From a checkpoint of a small mixture-of-experts model trained on Wikipedia: 17 layers, 80 experts in each of 16 layers.
Below are experts of layer 13 (counted from 0) of a mixture-of-experts language model. Rows are named router (the router's row for the expert), down (a neuron's output weights, with its number) and show model dimensions 120-159. Each number is 128 + 24 x the weight over its row's rms, rounded and kept within 0 to 255. Numbers have three digits each.
After each expert's rows: "comes before" lists some tokens at least twice as common just after its tokens as in all text. This comes from a sample of Wikipedia text that the model never trained on. Tokens count by the router's weight.

# expert 77
router:065147119105096146121126142105085124110117144108126124136148143124149161153107133120126114132135104090167166156112098117
down0:152113157155078100122100141180179134109064129136158152109106153150124144117094135090120097157105144154155107166140129131
down1:162127198149121122112107127132127117096124107138140155109129160122090152159124119142121118106094128156107116166098137091
down2:153111144103106128124122076158124115093171149133091127184128178133080162112122109146097159109140134148098128151154183124
down3:139166171156122170186107149098130144112130114128140132130136124113123149114146144149146145161129078151103162103162104093
down4:110120137140135126123132168113110093136076157096140087107160108129105148107087172112160136159151095091102172125127120143
down5:108089097139115108127128144137060115146107123137086124128116135138122155116166138126108104142139151138108155110140117156
down6:148116121091170158161139109135093100126131140133126086164154135136133109114108088135106113108125108095110140109175092128
down7:124146099126142117111149132136129183164113107126147080144151101151139131114121170147132079137127134174137164118135142115
down8:119189140114151135146097163105098100115132170098158127129136111131083105116101170128094110094171128116137089098151142151
down9:109149131136144146125128119137131105115122114163159148076145088190168140077122154101132136087132169123110098114115161146
comes before: " the", "ed", " a", " to", " in", " by"

# expert 79
router:120116093100157111123146177130094147152124142050122116150190144112139125137124144144072123138150093122157123116141144114
down0:121134131108125119122115098134098141118172094124140114124099111149121108107156094109105113115084097112141124108149168099
down1:103153159113146098148124119122171057113160132149124159140095123102120117116170151143134095112109093131102152141137116105
down2:112124138150128093108110130145140094113144134118174118146090102176120095121137162126099107138097111145110133101173151099
down3:125149145148120147132130120079134119126127158143105115076116110156098119146154105114137077100102162122093130152145135108
down4:175110163107131137128092111127161111131137118152155141155104162148112162130081173147121136142124152143082133158137106173
down5:137107082115104133099152095118124147106119158111139115161172122149120151128098118141114153109093099120135139125149163105
down6:112117120127121156123123115149128125088160150150105144100119087132170126074116112087145106171179157116057138108184138126
down7:137152154092120088140143119148167122173172131127110109140143110131104157119087136125070171111159107131119116100088119119
down8:134115123127145093136096118114073137162103118129122106139134068118136150197150140151166167161168150129111101095107099105
down9:111116139075140111132139155112098163131126103116123129130115155110151146199081150144098166091092133112136150149137148119
comes before: " |", ".", "–", "or", "hi", ";"

# expert 34
router:068133104063131197121138153064114147136124150114157131175157165131135127118131126159116149101131089117144114141137133093
down0:153132090105155158090110124132100063116136134086118127093156117166129136132129101122103150113135109145153101118099126128
down1:162160135093173114141137115126150115175141095133104118122142109125117137114095103145140119128096100114156098145070121178
down2:086112153095130122132124123152081160107149134152126092131123127185143143133093089128096143136116093111151117085157143126
down3:099113171099138155132148159081131162103096146155098129153080121113157083088148103126144134152125153144137163122155136107
down4:114122150116132115127128150134084108133143144140119135120148108094134104140120107097083112188120175128123037148102129103
down5:167079148186114123081150114135113140114156151091173071094101124135115150117121130139086111131111105085133131165102151128
down6:143119149131151129120140115147181145102124136120075146156111124132127125167097108109122130135115120093142160110148136144
down7:142109115098107117146147094129252137176142141104099128136096115079121141105131170129156133129134091118147134138108139135
down8:118139159110136105119092103115111111112142119155103133139108125123136159126115076121153101106154156129135131141150070137
down9:128100115100100104156141113155112166146129127164108128157147136133154164134086133166115118141126147119102103150121118120
comes before: "==", "|", "===", "The", "-", "In"

# expert 74
router:096106127110149176113120146090096179141109121123137122149146132118174143140150110174144173134161144116167122108125111129
down0:164159126147112154108133119137157156166178143116094114165137140114120153129115111107140113145143162126175159182144098179
down1:173116131109072106135099103112130111136077115126142151102110154137098133162161131133113162171114156124119117146088083141
down2:133130129144112132111130102152107131178150124111119131133126131114145121121124108125133144152114140072082126141135138141
down3:144169135112126118139194133107161139124165082128157099101152123112113149076074114099094139092138159166096117119089125100
down4:106114093121105109119167085093106122123145136132140141129125111108112125100141110096094123132169120140113130093063081161
down5:116127123088103125147092124114146105143173168124078108153105153093122165136101154154159140126102114180175175111156104135
down6:124175152130156144119104111119181079107105091102109095188124163116126146157097128139160127136109170117144147130163109145
down7:147110143078059126146102078113118127089112133126173112129113134128104149070111124126106112113121116167129114105149117140
down8:153119115131130141161125113139123161132171151157109110114120112109164107154125104139127164099098153131148196155117120096
down9:148112109171136104136130110131139113078131137110135123136145096119106151107140157127128115167059142104106120094120175156
comes before: ":", ".", " |", ")", "}", "\\"

# expert 70
router:093111116125105115140123178139121170120135131120117106147137130118104112116114175164104144134179119149143099130149099105
down0:097169151126139127154088100142177092103143150139178128183115151116166103123132117128154097098125095153086093133145163129
down1:135131100143146127117131094087094120114174143156136104157109113127091128138124147076141158109130148131140144160103128134
down2:148143107158114153141132139122170092161081147121122129120136155181109129106129143177134157134097132123104106111117133135
down3:100159119110151145119140113157131145094099134128097134119120100128123148128118110190138092118112117152119109168108142123
down4:162107154155124126165094124109088131120132106110130126109148047103107122127130121142120096086142148132120161121137146117
down5:126150112110186128080161147120124135145142153098140127152113111106166118126168146116130102120088109163125120116122108159
down6:105138114125119154166131121146150164127135141104102147132110074113117114143131128119115121102120099069168168117099094154
down7:138115136139134112117091119125172114109170168098160133148166097094110111108143150117078128087135138104113123097136138171
down8:140092136101188141124121114157137106123154166138156106147125150137169124124146169110120165130126096143136115122120140118
down9:138144097140166131105118118116067117133115104162138091149095132124108122131132170097136125115103099128086141170153176139
comes before: ",", ".", " in", " of", " and", " to"

# expert 63
router:113116142155133173101162176148089126114071130082108090130140135113095130105102149118122118148118092128153130157139131125
down0:160134111130102134157146119119112124102147149128116138146201100071114148096139103116099128106110107089166162153128117111
down1:156167145104089156133112097108141136111134130130120118113122127124161146099109143121165128147150133128204186109119181106
down2:160122134078125144137179145117104148177129129129146128096110106134137108141130069159100096116126088092129145123073137134
down3:124138128159140070134143146137110141151148148160143126152096131121144137093098100116137164128135106154124109121129119104
down4:161102142125157115119163105123180120138140135128135159139169118130116138116146143097135120144123127165134156148070131108
down5:099152130088128101130156139159099136105112121120137163168122136127111105180152121161118196140114118087148178089163106125
down6:129124140127134151098128136168138147147130113136093141202089089121156115138156149114126156143158103107133127108177161144
down7:107136160161139115105115135108159124093106098087095128119111135110158130155123118085119095117110112114122126067105146097
down8:148144127136141153141151106116121133134108131170107161140164138127159122121138081120140086129125137086102134132151136121
down9:135164139170124230156129113160121131102128185145080130101154099162149123109116171134172140129146091145126118113113130142
comes before: "\n", " The", " In", " He", " It", " This"

# expert 49
router:107129111093134152096148142154125148164172146129135121149121167118145141122144145160127124119129130153174151094139103168
down0:146152149072130103158090109111170139113119132172120135097103126118150103177104124124110141137155147142164151116112139126
down1:130123115111157185114116155079130092133118128144090102119119107103112094113148142102101120138143182144133074155108088145
down2:143163134129104102102131144142166131103107150148119163107105135156133147156173137107140098150148124155101169136114137104
down3:115137124105162095110162126142069141089111141118129091170100117158121137130131125120142114122138108145143109134168165116
down4:143166102135125119159124111092148124119112134096142130126115138138131117118126099085098148140132151189121114142111155135
down5:095084130107114151112139166134132122121101142135153083103146124179153083118150155136116122157117144106080141118103148085
down6:159118111164154094125154111143107116164105080135109108107138134135156167124165139115123094161152135144147125143115118126
down7:082103127151142116138132090127126135129122088124119144159130101162164142125155101133184141127144130132153109106114151103
down8:118087145150119122127116102166143142150161126122140130139101134115128114101148114154127124176123099118125132110129158169
down9:134121102183108107137108159155134097126159079136159133120142156088133151125153083137139111135132162152109131155148135135
comes before: "re", " |", "or", "rect", "ot", "ed"

# expert 60
router:120169110160117136124154169110128142120114138111128143155190169099092158159106134150113164133140143160136147119136123154
down0:132121134177115097099133172142100128122137145157109133146128110155151145117143101125130084131130102108138094111120129135
down1:101116074115134125069126153114123117117130172138146155136113117131151125093112157168148126165096110107145106138125129104
down2:122159134116134122156164123114177142108090150143118128101121107127116150117141126117149118091145135159100124127107086099
down3:099131117124161135136109112127135157162111067151129068126153137106070111111129140124138144130104149131181108116111135113
down4:152155136076163106122128152081123097132123176135134144098138161132124158116117092134161113069134142114123115092117129133
down5:124118109100106106148112115145138137127158126086115107111128127116132157143148130112127106186176152150097133135180141158
down6:149118140144164134128147119129115109145101180162135160088099100118153147133144099097117080142081171115144178140120156160
down7:087131125158133146128119141136133101144117120118130094128135141146174144106159159149108175088103124109132149155182106124
down8:092098119140119170124080158102125134133109103118135120151125121106155078086147127175122146121151148150129120156107163136
down9:162115109155131141162119102118073125125126071108133124153160081148119103108097194142113126137137159164147121122094127127
comes before: "s", "day", "te", "com", "fe", "e"

# expert 72
router:091156138104101176086171147086085159111082122136144137156173162094088110149143138118147109111124093169131099124127139142
down0:125162107123142127095159120067187132146139138165141171154125112106128150170112103118097070092156175151125120133127142136
down1:190179160102117071143117170133160118155127148134102120140097106161111097138117117104097142128182101122143146173118140144
down2:137138153109134185122151150178143117165135109116105121135096088082112080104112117143152131151116162102122109120104123117
down3:131169152150134132165082063134131135142141096086160106142134109117158159057104122150113095148122155138137137148125110158
down4:079165070140094145093153115110138113130149112176126163140138118136160132105131108138117153143120107107137120116111146133
down5:107128141118094151127131121172156118116150141122132164081138106154123077153119199153110140154126127146092138118112149146
down6:093149103133166163115118136102124144164122142080147126098104123154119138140082091103119136132124126167150090106192124140
down7:092144078151106110113140110131115098110111112112081056065140147101146136140157113144137131144123110117150102097121106131
down8:161135151134193118106124089130122130138132138141115109101127093116089128154144147129092137129146072138187131107134177115
down9:092149117150148135115143137122096152103176190128159131039144131085129131110133097129121141152133095118132135156142121090
comes before: "\n", "-", "|", "The", "==", "In"

# expert 19
router:130125115076118131098137146130110147142069178116115077128145151115088138131133104148100155124165136143131121145123090160
down0:128140162166138091137179129141145113132136170134106086105114146140124101151121126159111094130160126158102172100106105140
down1:143189137161135169129115103121116161164162067146122109141112144126151104125097129143132127139090120141112115141143172128
down2:122185101151124118204151143108120132106093172154120106092076150152138158143097128154132122122157118109138119096120132156
down3:121147135139112129119143094188110078143113114163122147149143125111144115104120125182131159123142167156141095153114098138
down4:147164121148132110147134127098051086096127106131172130146130134150133114188114159096078110104106144127150147123136119130
down5:142133096104117129124145105154137136144162138098119115123120130131151158108113096127110122116131111125091114127159121125
down6:097105123101157127175145129096122138118111128142110114158129162131150109149113154096152175116113163108165128131143136164
down7:133146152138105108121072146120122109108117109068126079126172116132121106115105118078120130114120145130064130134127162126
down8:167150108092159125168130113117087107128133148103114159115122142115097164141099116099130131150150129133102135090077111100
down9:153095162126155117128097204140122101132114117096134121130106168116108133139079134096140102141117169117152116119112158145
comes before: "ed", " to", " of", "ing", " in", " with"

# expert 16
router:144124093080152144135097172115120158093128163122112090168149128129172163118122131115093142140172081126123089126150109109
down0:157153116142120138133105117098148088127152104132153130103175098149118145115121156138156106146118124121156114150156188096
down1:132148103147161108084124119124112134132135135148142116114122094126195134140113132107153080136133117143126129197144135091
down2:147127129111078107116129117096134104114158096144157147153098101119089103152109115196143143130133107130112092117156114106
down3:131131170109118150103123174099148120123083120104145119139154119171090124152135102112136083195135133138118142134147103101
down4:125128114140101140105083156125068155124156133114120069137138114177123112157132120156118122096131145165139110135107134138
down5:152142129163118135116140114151160143129181137144106167115145124099137131148117133132160096145160136137092117114127184146
down6:135140165161129092144138083130076139141153141162104149115169149117127090132131132150103154177103152159134130153090127133
down7:126130162110178097132153140123122126132077109136120132136135187105110125124152109130151149143131080093158149168120151128
down8:117137140144172133157166121180100143139137130103134096148184136133109124150096136128117165086131135144095128114127134147
down9:110098131165150113122132115156179084105099179145100159116129084123129141116115124136115088098108151126104168146120132112
comes before: " of", ".", ",", "s", " and", " in"

# expert 22
router:120114099132104143133127145135133150134147142076088129161166154110109135124118159115118120117168123138151123118113103114
down0:108157150128131132149155149138116126118141142086083122118106118132123103123105140151137125173138100069142154117125140175
down1:177112129093112117186135129109100137165121158180130111136127127133146121168194114086126148137120101128128116179153123109
down2:112087135138152160130133079093073099136120085151101131137142132163169117145108171130095140089105174107096171126083133153
down3:099135157124095121102135123108134139118099131157165107106104140140124154150127113129138110084147113131148186137144126111
down4:074127155145122109151130126127124121186149162115114148156112154139147142149090140181194168126074146139117145116099136126
down5:119127140142103096123175103149114131121183130199092117112104116157103137126145113134092121148134166103137116106113115139
down6:121114109131112136126141095137089106123143144100166143158144123097090147079142096119127088067153114126120132120153137127
down7:136077121148100154101111127133146182180107114132106127113110151134128090126101109111165126144125130138128139114157147118
down8:118173104135133102128161122100130112135125162124149167138107171119167109140138113148149104142123093103124073149147170126
down9:145173147094149096094103087122122106170113143160081132123105135135146059126160161137102112141105129106118147086073155114
comes before: ",", ".", " by", " |", "00", " in"